config.yaml
experts_per_token: 4
moe_layers: [1, 2, 3, 4, 5, 6, 7, 8, 9, 10, 11, 12]
router_score: "softmax"
groups_per_token: 3
init_std_router: 0.00771
tie_embeddings: "early"
seq_len: 1024
Below are experts of layer 7 (counted from 0) of a mixture-of-experts language model. Rows are named router (the router's row for the expert), gate (a neuron's input weights, with its number), up (a neuron's input weights, with its number), down (a neuron's output weights, with its number) and show model dimensions 0-159. Each number is 500 + 50 x the weight over its row's rms, rounded and kept within 0 to 999. Numbers have three digits each.
Before each expert's rows: "comes before" lists some tokens at least twice as common just after its tokens as in all text; "comes after" lists some tokens at least twice as common just before its tokens as in all text. This comes from a sample of Wikipedia text that the model never trained on. Tokens count by the router's weight.

# expert 25
comes before: " | ", "–", " |", ".", ":", "; "
comes after: " | ", "2", "| ", "1", "\n", "; "
router:577520428480480506461446501508552537463534559472543486571416556541501452569531441475547521444563485573528529466501382495453446436488462459424524511451462557480574432555455563512565547447573469575432433512593500547517462545459528420436571449436466498425461429517501579467551472446456562552458501448555597453481428475510480518572532437458514571444436453562562583504558474534583547478446545484513563436559549434416498440458539555472449515549457537561539414543534549444479480447526523
gate1:530515469473601491505555443432575489452465485462503541443480591499518432495406537501608528501516493460530431467494477503447578490544466458513463492552604598457537422518506516525577502512574627432530442486511429533431455505500565591469472556523423459447517534513521520497525491551500586618488470518517463440497526367453458498410508530493508466485560535510579518541371572415466487501530483556600395457480495490446496501405502487581496529469492499587460453436514538459514496451509582
up1:476543631474468586491447518492527509530441487473374527550546463579538499541449544456477502560513494517500549472469546517545534401614502459457495440513552502514468453523469475477532489505500514576493421494481513491439525458594560435577558530431497523638479504480444470473497442556472540464533475572431510445498511490535490521472566486511508468536551405561492511491533470523449431446517485551439424571531539549385460496481357582555463547443498461590419478557553452509517511460466336
down1:454509508564501475557441529523576576559530477378463504504537479497435486546473398467485484564495501529363535479538490420545464514413544506497449532531470444499534479557520523515505566527446513509445451516476632501580467464445454557491460557515398405501511498502517461458567533564491510464637440549498428512556451574494338434502468519533477512527480571464448480552485534506563514503585471517516517440577533544475461518416488558597536401556435559580471412498492471503508473455555479
gate2:450485410520543476611520511503524526427515494455473441496574469500458470424500523512459495468583517508499448521485496412381557532396544444463538537482574538432516430516496520506547499536530467545471537526566485535409542512425525518533463512482438508463466540487497451513535553458508521544493535522455532445509509470391534503528531595516437617591616570572516503451535545465384444532462524498517425459484472449472456523406556566410515514517625607474547575434511472442461563458464606
up2:398528457448523488482509498476474460424536561530522460583556435505455536438522545455516496513535509493585409578541463539370570568554552451454577521498493630497513567522417545503589387526495478587552547461469454549587449502486505486493440491514520532449486486532377517398484495539552482506440538468522448572422493438618498454398424511507518530516509498613452506464490415445511478487528485455456514437492471465549455595432473530520484503501569474506417562559484443507515507430524486
down2:503473571486473575528495423420459535486569507533415569466544550481470453548503428558534513505515518426466484471543402600518564433461527476516509462555494420460554496588503503458448504492489517580559473482432391524488424526543532513506565536557517397458456547483474567562456605533477545453505529495458487532464568425548482530619547558471430402389567525354481516471581470468523498537513412566517465495485517580487499500464463446439524506508524447479529502539552546500518491561450366
gate3:486477539504419491511421562392460503399478404494385536610548523530450539452506475564432533469531428457538448506541490450456460456483511486515491464491509481490484577479612510398491481472536615455584523465435427416537526500565528387522547491537563493464505558500473512547483450514544517566581446501515523502508530542549546468503528414575484443619511512509487438439541474525544585467576549541459550552507552423510528469506535522551418565522518450528361400490473525520534431538494479
up3:504501424558470451464521480641424565485480448507447507582480503438524589426481541503488557524451492448609542428573566450388454504519468535479500447522433462528546540549586499453477492604582442553534490484515420423458532579554518547543475476616500558586465463461403413536445487496525573514643491566533528467463510558504462437522495477478474490515456557520446407498506516531464504529459507464362554542475574464461547439499476459484530529563535475514504450537499465513458444470465470
down3:515546507555476468528522471504499490536484486538479548504498576558497499539516527526481518471479509445570478575449458391475564483538435500572466421504514513553463469491482493597572493422573479534412593439473449454468576400533512458467549512477444570414570444510377455532515464431474564542484484501537497438501500470535483545608456375634511568463504443492437506499465535431488561499494546473552475593498536422452459484488384533508475477456420642543594482519524581454467563483529500
gate4:449429558531590421427545486395583522517374530563505463512552532457438497521520477571575503489535496538465525458490407519462476421520554520512414419570506459507497516449493553579456528525581596502482451569602507500473546521382553514540498431546529445544525499520490543558517401505508503487473472556394467450476491380474419505473523570483470526516459457486433513502517510552482533512446563553555433510544508502443501587470552521421527507561564481530595469560453529601423498415462467
up4:522506426460483458472530525382487480444491467569500515462587456515474458578465505499524545431532497571430471524476496485506596594532458549503364520562445426428587471481511564432494527473547456519558484431501524460515575477516420549547532468488502481604461508519452493474467452479597546509471400454512432455585529421453498532545460510561595541514534493471511424523542461493498462524501538463550337573504500410419442551579503516558474487480585475525429595443544529476500481404500491
down4:522469464535482530473537531505485506570473454475473469530536579525524496527508471403564457552579605425450503543482535521579518489418527626485510513572539431540473493525544470469444495450356446554463527407532524561469477481494409544527538483466503522381531573514591526420535600520482546436606428503512507503535503513508601445472530466521440518564582498499410498495503450449472511520411505456519552492491464502503452556540472459466463546449493570460423482428586352501543583548468465
gate5:501445460525557527501471512426571525562492557491569508515440511478522501422424537545484445480581403476570478552539479449557464420535482586500556534581519481459502404536549641523479582428507408512467512522506470569502580545485478539488516569600514497434583476530488518461548480390501657554492491451535513548520525517525484522505502451476389563458479510457444439425531481522459372525360507510513528454463436459504476570496570512531480405512478452560494528513587484464525502488462481
up5:535472469453546583457569435486535502476379536485477501508507491461524555467429513528464504508460446562382488460516367489504434443457492378512541563463527534428587467537478530516553404552565573491511496495508525465483549536391528516525551437520477494433554486549463525540573531465548501465531493563518444557542465494486550502507474539469384472439505472510449474471497531506523472495407547546537622553528524488571518627504613407576471475497511499493532398539558523631553442528544467
down5:544499518499510543555578560486443419390484416508487428528474526418554527515450557522426450560595428422542475547470526506519496519617455631489498428474576449458479599410460550469443594595519522559599578540460491497415487444586529540453480469485467520487575498491472484479526510484581544548491527405437453534621456483542529483495421505518460558424475565556546479532462488499555476497419522552438517464504460493503524569522562478467513440480490503407496533481534446466434437497494456
gate6:588534502543428489449458596433543450498486468555394491574532479485472539459525456537527501441468504507497591458526533526495556476568479552537502410417423566536461529492557461570555579507493572547445467517499505504452639434449592472515455514501458491512474459475588464432601503515428464500468507439525439578496433591438528430519462472421530525417599467412490488498555453493465478518495477520546563474453527479469431553461504544548416541465511437646534491487564474507570538453505590
up6:496578500459537539572493516427504536523460432454435505471532521553584489468522506528533449595498498505527485440500460526502470519516537503523461482434587480351488489471392562448577526533449485528492471441534520502519357448484492486569556487480513539495399546486498498483476513551472506395528508453565522401511546363452477549483440531408515509476461526482508438497530589507474514482583532570474577510508562487542519363516512489462407565575509575471438617447504579486501554423486399
down6:445513459469543463430564449454494533493499505449534433467445494485425528550518514575513525504500482464475596579507493529542479552591480461472590485454500588412508484533495598502367560548475506461492523475498517513483540447453519472476535512357582492528553448451445536486467466529554430496411554593447571471527445552533495477520442446510493520416520522502525548485498569520557566486413535649485455430438467519516509507453435497550556513469489528441522486567414595609624414467530491
gate7:419475518476485571505563516535531445477513469417561435499428528473448462496581447480551490456574502565536495563531579547460535456463530502424540535508531563478489530432517468476518564505483431607557462567471587509486498490465582450416503479560407486559482433546486516491570438554411578551481428569459485551467471501476411510594434550625546545469459547492551477442454576539462525536463534539457476480555476421440424534518471477425527516484390527452629490425585460466514496517434483
up7:488493441534405478571491522558498488509432484507572546548584595581500458509546582536527476533502389482485541464378536427511418414550576472520459546453548516446591590466498468539529488550448502488549461467581584574508488571547517511540502485456523500477451483460513519507439519467475519406485571577538553416480469446457487585537453414451447473558430502514541488517466518379538457581460550538477513468559479425565514543385466487570526503517486560569546432489419501510401538533541479
down7:532493430504478478475502589414414446498531554503487463527514455510464563471509626480541511503484426513531571486517465550506414495465472536544462461521511445422520492474540567481427456425509583503581540397468479491611502498564567403526460479509498432483499393529530547498441511487413462589471491454545491607482431527455547507462426421414552537457514505506440526478420470524565568545479546474530507459552598583478432487510515519508614456408525533598574575408534500571517473507507532
gate8:627560366440507511477454478512529492484537483495539554470541588489498517474448467586519485410528532580473411539502453394530429502492541470574515500489482529475497544505464415558459477486500556460399458468484546437603516472503470445520477544484425636452403505547505559456439630585444481647555433531495486532570504515482510481456510557493454596510520558484500559519471513470448484436572518452519457525556548506575578542500524452490464484497450451522536388547488488509572479474477467
up8:543504437401458469570518460541511584509527463562511589564531609525458441451490525528591534411555568494416529574493439470492400505398483478468503451439487496532591522453528418535555483518535602502402517520531489425554511464554425579497469486537386550535474553452546560464555572555502497601484398481469538494499542483359494551390419500501555540520507494464489497458473550478516524465527542511470485541466578474517540469432518455465497452538434501473521501541536507536420512513568411
down8:549549455556649552420439516504556455572499547611464501532572491464516576572378383424478487495496447488506493473468398531455454447446540457541459423436519492488555517475549510528495452473524474560558479490578490384554507466483565514483503528540431513489479509483503500560526458529510513523521472595442489473385479516505533463505453470483541503527584576513477515521464417411483526464517621454523555506460631372539518474484516500425458527495488400501492512524585439521512458556466554
gate9:485484461559522587460510535532459545460387463432524547551523464578400518522407503514459482573551452538551465392487413518483524431509429503525458478535535370520430412464380478590555514481487492503518483529451539491527450565432522482474416493508510551519488487488509386560486553559482532542478440516516471470462483555525540449645481521566544520511437510484509515466421541559488569477491535503479426460585614500515418480522404549561516569559519520528466500617517514428535453537518560
up9:503413503517563482458523492530573467598408445478438411555458553503562488539459516400566464486434528499522409531437474424460645469545564480515549456529522518520524514553441487505536492462542544447510514515599487466482506502600484444491507573489552482517438517514597492523457425481433529428390519555493483547460475524463592474469512406529496519441429582451638555437444490426487501558439501525489455558530531541533416458479474545458483378526473501456543602499540581516510514462485520
down9:400522453541538424547515486458553456480572479420536455492498541496501396497544524540577505508542673511492485451566522385470480476566449479524537515562482512535409479447551465518523456583569531549469554492524534457527454513502451552521618606428581500462537575566438524464501486348462567559481513409567564505471510472441518539421482473449533450517553603493513558426450501464548479475494497517481507524424476519485413449537463528529464564519525459481487455454523539434467468398486458
gate10:478493500521468513621473478609608536450547521478587479418504472507518561568545506414447480507526518332518509489563496523511424532460485635494523419440471442412473444523502465487399577363520492468464510484452471513557512503456507469576486574440487524538471496577512491562516496466540512480467495457472565426594498467532434541518441531515523508471532508557476478541561453519544446583552525380468519435508545559454544414500480522493530510541483485418438520615481469424451494471530563
up10:461479564441523540517488484507566490503489549559466489468491500535474562602434487453449467587468490530481453517489489502495490568508537619445427466463532522448532477525498553555475498481517586511605496488463483488577500579527485524417418534529520601443524479483537492553675506548497474462595410541474465420494527489499357520612566508494449612455500423502522367426514542545442512548495504430456532477443524450528494441508467426504440479438533427485457520493441574445464543423493481
down10:528538441471534464476561462510505525507466424540548559445498439440485558548453516519506397439489487482438469569459522589536501476548462559517517538505426475509380614533492457530540477532478578604451464444555530416537574515508540479543458438548550480505468553447524516507528535538530465513459570531491441431549479529508539605444475466438466511457397463506432387482369500452527412456481446600506590467493440552520479577576488490534443569494492567446553481585428465520545580542557539
gate11:517500457502481422505395511461404471496408480530437495546457456491510432472435469533550538496482447529467442518591511644517424482395570541489534443501490466572505447588430567585512475487403531500484486505489464405555565506350471415490477487452548464458498496448512519511526537509491530495592526442543437496445478490512419560516570588424481540468548471487481478543410582520607523498491547537540531548472514488533537566462561512570461570555476586538614523512558494485513542505467573
up11:582381519580538484573572478481477462522396502455532534525479492569455523460405462474527484548484432476492510532560578574534514421519478505504558474423524517482453448554494506474477410545468513446449454480558567442527562536535576543476397444507462529505524434503456454461478531508554520538541549495521516447433496558401519536539585517522454501455469573490467501402427431457502516550449556470529554506439431624579501562480547517544370451457579407495479473586490433496396541543534540
down11:475566446465513578549451464523428525519582631470386486510456526434519573563582493542495360460454509361546443378486546529506579442531559489589467488512425562513570497504581487465608550441484590518454522428460518426555492531507464467452510497518544546516522450452504438549489532460499457520470446389478424497497541442509537492438500531481516520452471507480474528588581528400415515531503474466531482416533494427535491500499577457526568522513452479535529539522527555503530543527510578
gate12:554437507476501501491492485479531580522439402481470452483523531610423653442492463455543402556434497486505461432540545442467392472552422530588532519567417519445542502439552492479571457488506533455483485579528481474510467455483588542489590570516470483461508559463463513525556544437487418463503559531586468516442587455582421497382505513429585475529460475551476511544414517457562542547490536516484482414394577499507538572494522518555518549421462560538483470506559557529540510541502494
up12:477551457558490582551474542467489575505517428511423430422460512552566472523457523550494528465430547455493414426506553425567518515420408504409487438505464518486579434466463543536479473483448435450401526552516447541494404473590535553475538436560548473543590501386508528559516552572563491479411542458496515528504568501510528525531489499467534565545488493446553587415574537394478440528441468559555510449515544517494519496541598509531559434470427469495512464493486523443457497540651536
down12:467623480475506519460484464486488506500450413449506524506423480385477522536517533434540561473529562501564501426465514471565567450448445509487606477461460492572467480455446577487508572368435432417489451509409460560604558463460456572476555483478503539536521465528647479430481544466536540582464433545474535530427473488502505477466517568406525545449461605512576539577533476499545542518486558443543501520580551514619500467487576565513562466456523492580551453449468505505485499482467497
gate13:482526502411372452515378528444623541552424434553554445499522618550440466424461559465462566455552491526536590539449455516552532562483506482398507462525484567527477645520532441615529502525539470520373499469530443512594517529518443547442504570521499483547490462460571457452544476534465554497452491454511517534550532567551579503550483493503510578431469439508462460495502513481482521487493464519434560590454486463468459504451500520463416526437532562556464530528542536566435482484492576
up13:502555433504473463561496506588607586519561518379502433509525524556514515445541502433501483534537559496477398472522560467480417452401465459490541455471490447522473469444472457466413463654466546458567515529490574524418520552523509566546474505486484573487522514484428585559443547430469477378478428495512528478535485488411545536516495522508515572595534532536500515537486513513530464472433487441525523581421370554536536506510500515545532539451462416413579562538405476500465570501494431
down13:411525419474361571490531494439623472556467543579468517519571495496451528500535517544437487412465524475520552529467435502563507546542508522386475436527548538560556527518543437517583436545412468520477569459549435486518443474540520526488533552558489497569490445504482433477501472532522456534560492503467455480472523551553516412497477475465435488461464420451500445475591544540531472504495572553465496517480622424478396493596487458413467454456524575582423500468517660542451543532481513
gate14:620450543439460452474459362540493557438504544533503467423553519481470489487513529429506528607481554443491377547496481481472472424471565508432524551401466469535444378569408509507499547480550480465460524521585538585488513491652520541486564453432512436502491479479409501478480484509475456526499461469502506560464522553514497518542489433479461496574462421479544608510578591540490413512510508547552439436477477463595530507432549472535476483533525608499466481453513476457587508501584476
up14:409470584453560572530416418505546552443442520516399468597492479483528508483538457506381451484557443532516490539464569484499537519493559466495532549469584541489545410581432447531514483545594509530412462457474416461517517421457496560478489520439437509499528443417558589483602603434493487520589475511557432459466571536468573498448598507535584514522541472496412544519474515545463468471489562510509510482492427422501504604541492470432499533489471509489414458504618550520469478544469547
down14:393551394448534529568467545517523464477557562534430489460447540477644483515496484476532555487413497531475498477469463401461487577494471537506441472485468561407562444452499412489469497500502549555549502473555398449598486497441446478564583575462556485408502593462619542546521550481484516427580456484517541487534575555535414490517491524490481560460538567529463485508586463435495538512584506498461566508509336493541542433506485462448479540476454441530489550433472517463446562490505529
gate15:525520508453532465515471455497477523501433547557466552455511445530498429530423462468499429483558515619533475481500619528524551524457471451602452487521439471411527466388539645429470557409501406532508472486441495553445449568514523537444444462511480408447452545516449469558475498569545538641578446437567500447449617568533489566446506481498493481493485569603508428539497531483508475474525441440497369499481495538464481425463487510473458462553489555524548468485433506529472528500548557
up15:477445446460367526427487607646443549508493463406550435512464536427509557494518566562511543481545554498476452489485462565431450503534471532574511481472461564523496484507418412471526469487524522484501550455488500487581490492438462475463499480533462566497554522480481426535493462459538446522451521509509505495540549541549424473473526565385443562511518454497460595536549517475532538519536589572499605534529542514581521408548574636457477487482422414469580454407424489446461493553477420
down15:423549357491453486489467475579397446495508529356520437462486454533512433527590533499551439466452495496515507567499466492524472415468550533503521399596560449542576437490480467486585545675471577543481504574522422531526517394456594455526545497507504470481435449572534468477530503450577367534540556433519539480559521486477543511488495527552531563540457498484546519442481594518514492462512526504516430493560455510524408507496595510532492476506516403458490501576482487493484511498453483
gate16:504467449496518505583429525472517529557503503422489560495563441519487461460476467545540405407528461479468498555573585478453494387455527488430471447520540551459495495439578490589453517502582483555626511456534475571470445507521451446491501564524469459477523483460482474408529503506491424485551511457515478484487465558626455593511494460573467567503506448499428412522554537483481448520440490502516563541573577434428485342520482483482632469509507584533461507440520505540549519581543381
up16:593407530500491508443505496556559501506617533567521568448535527489445490428450522398525581606471456556584547410513500489421449510538465525504433503540484462423439528437553476498527547506532535520529520495450526501434422495483430504487505565403583502550460402485538516505475582481550494551536549528584431499504471556496475423450404491507526415598484521528501454571469537534520524561594563505524556437537521543505438489437418559515441502467574456503564557451534521498464434419388451
down16:413483566484564507527484472430508525475544488569497493567494543429508520545582582474475575479521572505495562451474492514481402488447418508512583556451506503526450511529478415421474446492422430513435451454575534481567555491482440516488500457499448523447535474521510501600465478486509491426462508529418571558534539551468579479437495475549509443463503499455547536437376466464602579501530445499528476449378486494501571552485502482581422556487576503582460603466458528587457511443380604
gate17:492522515520493457382451567383452528509421447535481515510600531541485607548509452518501514462514480513561458418508394428459470488573433533536509515595554460413454574482515495533444536424457540403436521553543576436439565595447460494445565465483518547541487443526431548533471506490545534544439567458509407576448553473535509514528559586521477549481559548485562503519480394535464527451457463492604552588470512567503442551424510535534453478425512445531462442539521545472447467462506476
up17:517610533439457580411507533596486399468524489465524477501500479555536474567481423532543519561540522457439562390461450520525496617544480465457404541451534448517516439459485402520408531552483575485460588409495506537531497471449441517497525416551585480460472517552496506538422419526511452407517527422541441564532466581509525567542430446492516524528465537488467521553519482557546598527436467486469476532595477579519546502427499544593495432508531561525458524448512477426546549490408460
down17:437451488564466422533519568437504539518440494564606449533480612408480489442582510491508517529537474508469512447537470514491495471480437446472527557529566611477485525434442490478484491364525502429424457535510550515442462523511577496541504528523473466495541527512565481414484502483523447445497421558440458581453518523571472439471468628557588633523521423397581533478479513500370509489531510502543499501504519389426544507504585482440434513557532476469418477507447509446444568493460519
gate18:538496499526529457503422507453460540594509490530524376476526547516547639516455499443499477489503509464430602545487494495505506539522431535503506454502472520539537463550489523463509595441483488485531440537425407477597495368481513602534507450516530418356455494550433529530439566532434547521516418624481455455509459475474418525535499506469510483540462529440570461520588615521550577451456553549446529430464492443517450421460571460563466541478495540606517544468561500502509535479451530
up18:417556462485559452381468423550511463466450464494438570494539450472439528583522473488475515445570550572510472593457461523444604473542581468502482432484511426555504491527469502493384578529433405530464478511547516508456544541464516467541486609418555519483536524483504512487478457510517502557494494449516540475550553421497520466534544430507541460517383488576575428418514606524423434536470406495490429508477522585557426479561509538425569484429451409466567566553507548546537465531507473
down18:490458547449458501558488548447581461426437603506458414480594592429529447480525460443463515505506531450524499553499477631514402520482470444463507523603488577526496526441598521504498458496508531479490406491481507536448452568471595499526470528491458561456519415517461541476453487492506511403494545626445551552585513456507457518516548542465461434439442539459460556454592550498457371515459508560461586456499561453559431543458449519485542513462500511551585565430540570489489417522486547
gate19:511532528539456507490468475478510457532534500467436434631540554523484503492524437498461469537531436508492543529570505549541478551473511520500506491398464538432571455610501518478540481566535555540588475488580401448494499470499532407545580474491501409490543467571503616443464535365549548527517449489450439546444464448467544514540492396445508524497530461410468606521538513488451517523473472531493544572527414511447483502374464540535498555422612610529428558446531447538437426532499462
up19:407468530459457489526515575527434429556487485483503503439482485580594530496495507520467551518456485507458540564403519502439500459575482538488520532547527563450514477495563470494491515594530441456544531468443529504479415475428500558506507591517535489522610436481446519460492453494511434474443516616524506464495450438471536446505433634562479439549472520509384469511488464537497578412543540448433507524491514539484428531495412581653434549502396454383496521542608517472488467557478573
down19:602564490547519484506453455529556470450499512453495483493537490436471539451516454521449506471505523464483535545572540481581548507451470572574519486489526602448487639461567419530538464438478545529566501451556421514516427477576462432505532403454530533483513500505599438469501592458502469520557403463490468533446511553430538477515507493516549501439522471486545431405494497379556515563471455499449454530582512625472501480564505520520571486484586566534415491411434434497390500448602446
gate20:428487540489519516547514521519515485592423369466496521542519501561624491496487543461469553443552436508483564512490480449516457568463524477469539495505494478488506468460447540475529459447550461424534402557479543512450415503492528526385416360506464470475474473537519565500550578463461503548491377576492435443510537483630467497525553644483416514491468569514421532417445488518487511441469497546500588506505498532474619603486543497518504519482493579465491578491536526478603552493561532
up20:504501496452431561534562540515558536514488495537553469480488518438457523526490486477510640496581531499490490481447546468583470545500452471434541550429427435563556498466503514544507360450596544487483523503508504402589483555499480591550491523488413455464499522500514537445383470518549521508512500516532562516502541421453442408481441456505490512622555474608489618579435522474516546489374495446554429570466445482593564463532529470490494521557508516509519436456525494521553558500402601
down20:451485493435477500542514552552570444497487496602506564474491485465578456541548489499536438616484481466467416528530518444500491402490517438586508544438468494367444453488460488459560480517487432554549501411463552527654541549558531482596453371574416514562536467496556589478500556502488502539478517483488514474494523472584520520432435496471541554533480503531483465456440577435436562567444516538486441522490572411486526473434569484510467600560527465373507515563520516450471554491499459
gate21:516517454510488454577505513530481503537508467445452483562548535453538513474566476470370467517577482544568600526559584482439499476434419539425540501546504486500438501569487484359503508478534373499513468441509453512493565489483496486457553525422487497411442429491508549580549537484500520494530411500531500511506486510538503512562551461436492505539448559451434515591645502634522580465571410527518534470508497525503636491463480431469487473421499576474421515497496566546456612444510534
up21:429451576554521560424546470512560501495492549439483416491514476434472551536490524495548425442541507561445520457558425363471477605459670468442530460438448471501487495502546492438570471465519471495477470453428463538496492577494544651471545545469467582611511466544477581478468459476520467417485484547460428443544498512483469574506448527461527535546549526534491531443491418520579514479502365508488534470559531522531461488469416563433582585512490507499550517482537515436480537546431536
down21:490542516488536563492485480507493433491549502492516499453475602464561562643499543516620509413536542605487507491471503484549484564502515508559514522410533483485551501420515516524506458523459523446584540503481481384470481442529525455501559533554500415584484564465540528579468438478467529461503461528534548464480539643471523475530444482457562524454484495479457522529454538477584354490427396495493490529547446404444438435477487479471537570479449484406474474627531393483433519472568560
gate22:415619542558578429511441555498509580495576491504513468425505574518456569452568522603519492540507443528498579541494483497367519523493470526509530467515562461515486449558536428520465513519575468488454498543537472541473502541497569548498536441540451461433549382477564416466438484478435455598460437455541518583508471550583459473464504386508538430488430532520519563512577492476500479526614380450460523493462503436495529500433518437543493538546432440527523497574579435523538436559513440
up22:590521563422537541528563473498509481540447490496461535503510435487458468507517493437571435542534459545503473510432561467435550516533504413519498523559537570481449518500443569530478589509500483414584521475510439460460559533597489517532493472553480530495424520492553586373568467431485481538515426580493546489418546495458474535490543522543508447505595516616456484475396494448530502458426530496515392489489460594529518474463438450610495429576522397474367487456490617482470449495457563
down22:531503601373604536474429570548529377475517543545544441540499516462575480506489532471495394498503457471551439543532545413566454431487603402537493544487530492523408464415516594477497504591474545545518436549497530499429507571387505434521496519473437498579455532469486473461507554517600479526507524512473524459463498555483526426561515505544546570513618514433456495492462550559423485529494470436525530541491378522527443546515501503624473527450523474421429462510442526536479486507486470
gate23:458514546566537455576438504503499524566474480547483448516524574508517556511448578494513597503594542505573381525475524459457461331495498547401612575532481499542516594446565369519558599482485479536510528488476438504441556505497564517505482404499457573558493444579483548558561512496468540525564474521545467388527456490473422445569534438543405489546486478490456485453432440458506495458510461430529510511527549480496455521585532491530422515464533607471487513440451512461466532561482526
up23:535498510454430570550489514513466474502571430543459525446404548433467571568518547457424450502586481436399416479453469517436472519479565533469481509455551579462503441471529543454504446518472538582461541515439447559491462512513472559454522472452599560480441498456515484526465475481546486505528458536502464538523513413453452506576506565657471495397490542499538432469506594410468549373485454491478576499405566462468502540488479580495493486600452502545572471482541520540426614492410492
down23:502489532488568600481434557496506437554557487542509522529585529484426505483514513492488484480459541459456459501447435382476465483455574446455463529481469595367435527484451408487534478452534534527459465458575513396556519461561548611467413514412518482490563408478436492461457411497508492554468466475453495526571572445566586565475473464539536487540460432454464568498370620513500561414507478538609510540536601480557540491516538554525473486477472526505440547459521502478560517462447489
gate24:550386535435385578573549549488427465375479543501535533428473516551534495488536456508564505488545522398475519442476488523553480471420474497485491480427432503487601409504450445485457542567548535508536506473534503484534541517504485450452448559547634442456457435528525477531513465483509500631537536521475540435401563583572494500492507502557482560512467531456548439460406533522532520521466446442522513636457552485516606540437525477458586510400442510470532565506516490458490546428518547
up24:400507555511533377525451508451499489494540466475418536477436519412497519520403549427534475453492505501532498542494564648452527519485553508528582516497527453548542490455511516475452579504533461521510505449466471559586416520478401568437545516409458484533540426516464527444546489463543506565491499410441551594592549501415510465479495473592415476484507485623494503483569504479566448487629493498526551463494447531523544552508526549482498540511600505411492606461471527560489412420518457
down24:567520515675450499493459529547456500483436533491516492432592383460423463494459487469527516508534397429522578490505520459604454492502507480450550459503524372462538387534585482455490496553607480493461516495433481523523513509476523491509478521467497499533560456472515460402533457470553508508503589491436534446528536442488559508475481503537509583514447553531458469500443433576583419516495539488482551484653508515440523476526463629493523504532483455578520512500582421501488601405469458
gate25:481507552465550563451476503452515507485523532419486522447547469465515479495558427552482582409504429499562456505568475512544491506546592584535464531511422497498515465588488536506531527443575380535445512540578572495613489459495444482509443523526449572452521447523557551540477440570483532484525434511409533516433464566480484409581383471509561540460524418534546516320536577531476567508504552465487531424485511503545469485442418411481446438510471536527515467455476635503518493557512509
up25:542462484502421456537562511519425481542444460491524482426411478512547617459531470582490537478425452530523495511500530580483475535517561527574431487518507514558574532412540502601454552430493496541472482517595445633534509504394486520491447542522504506542502497524447607523550612466583439540511529440435426485536489597435432508533566421464503483551439471514447444568452458478396513590576489473526450572525548508484471504429500461609490385525462510506500428513524444505490437523516515
down25:498476490452512544481517500533460598499465571432510468482549474511490467494569470514448464521503510479442475541508518463466462496536559513510425502476434428455614489565552449618461517449527574487476490532474459576476499583529437488402580520529477417486416492550428524451560513539464478513446573442578486487511520512475448588465534498417511411414493483453579445524465471421459512458436498606552599498546483434455527460528526509437498588562504546654617567529506528457513473414567421
gate26:509467518513499441498510508513434430531532602435570453530524471596472455521442487495565504456621439460467502409539478433562546612566409456531483504417511546471489552564435468553387458534507533533476531413539580461482404487524489494481538456496513507539618478536523471475541416534491452553535475423553519506425558503509520414546469486415573520492520576439593488482443437513535555454484556509500444413519535490567538537497506462558532486546451472532549564490511465504571569474346446
up26:493538501409514498500508447505521547430444564554344538551483505446528464565428513460551512530470419451589421512515518576482479413444521518491581573590465506543478488588577567513406500488482446470450580482563488462494481475419526503472527462478458507518535514496481504480503531401465503534532489481531577581455569510452555511573493486496564491482454455394518534504584470541477396538577596454491469523501503583417431586434549555476368560440534539479487506508477488525432473483549401
down26:484439454583474453470491500453456470492525444455581465456509548476492456532434431535544504487526514542460563522506489548594485354362588519580489490545462462468570453459449563527529599494568495524418483553452468421417608498403598545583629465457553455522516434516482531515458535479563465564493498583603474467441418494514462489510536487493471560549510508459466462549511556474463439404457469547520508494524520463474584483439429518475537553535533576540584522491561513461469546523487505
gate27:536536574419490538528379489470566532527494542571566446542502402553503535503523451581424467544443448444531564484518532525434501359456388435441452421423538486591518512565508556503530481554472548431536502476458550573492518486498460441503493443477554594501522418469613589493449447542463488546508560544561549539430533476574453576511474502492475516536455550536485500540569462557518502451371398523534531500407484507470530489552495506529494479541510440451451498499521580509492417417519457
up27:504564472486476481448437400481384524548525462570548567481513532520507493572518543406542567500554544537540458520501458513446518567487506548490417550485418485566448508502567487523466487399496544552566574488485446427489402471534534482398545449428581488546477429539358523568533441541596491482435522549461520493482507502531449436558443488525540528552552508456443514521514442502503475486525493454492495505539566461388483540497500464618530603538485483414630480416463557580523543497568489
down27:473483427506498512539488543404540467525571450532500490542490516417487512569454533458573581449512563486509447420521553450497459470538542515485574578521543446417563555487468478466542518562544534607425395501450498477507562549507446507523513489585389580549448575475411456518585532552386481454496527554511520407497410482472495491477490466513426558538497486546546475378505503449483563468487549454460406418538480511558513535461554493551468568477447416505431494572571494476518554566486619
gate28:484486564529422478528369533564525461450493495515534512439538429541544541506504433451400487529437445494579545500488541557497506507481486465488537486589496537493497430493495463506488517465564445570528458498489486504478522416528542563493624488458505498453517421635535575547492553449442409531468465543510489504479529487558384509463465511427572475569487516475508538512570503542532456531440453517498590493370498527448591471613443546491566420494558566520407402579524589412548495508445540
up28:452527557505510590580527381432453489451483540523512493511573552417538412540500505473406572514494492543503556554503481454462491449497485500415464492461582455593559504466371469515501478464593563510475451429521456420523436500446497499451575509584452536434511448542520511590505502533532515464462583498609481475573514507582603502539492506559498515498410542516458460512522546564604550526467531583463588496514506487508578488522521414490443562507460523469424458507468564486525519459350452
down28:507456512421446565484479510471405416524535556522508533458544470450589493523489590569463494520485522409459495490447475546371453501491505565543432446424540504443433554516549524541478507588434525449477508450540530457538549533390495507484435579448475557545448437442445505522529404483561476497481523570528558468544518531487481509498453464598465570587605436484550563490454482464471628605508472505461489619552459468479542513416528454539528492483518503562585555571419431565483491534477475
gate29:505578496505420547412446548432463516523634437533556520550410446515580422442583419515471508520546422496487480467503418513508389448491519504492502563504480410538458511505456374508525539538547507509533497483479461532598483406472555613471480427454501452528479585486451539494554489406481522513446434455492556509479488519525618512596490505534479519452511603612483559515456579543500503521476518511574486440440451498535559515414539400468594514531525470541483453447546528473487482538527496
up29:511486441512540447573433548575474502478497496469482549499464423444471542515506458566421534498531605453498514423446585475446591549548499419483475586456497546476531541549534581448430475474506500498518552516502495459432527527454493510438505436497412403418551502419452486490511555609525462536473487559444548394507505505559547492460441506575525548628453395518489477379489515505489569551473542593425506577516528475443487444513607502502426509481569588416471547491472555487473472555447558
down29:488420552515534503528479461483503508432428502406542432605499507489437426494483525546437476520553495542492516528467421422467544511553417444504590508439408532427513525545553538417507494564542437532552462468563515574396549568524579467560533432559488432486440434484518569600455521477516530476430530620508494517556489406557491505464507469524503520469512513512429492461484569593532499470483532522522440478517411398538477436450543529548425530412446459543594552555598600487488498545511529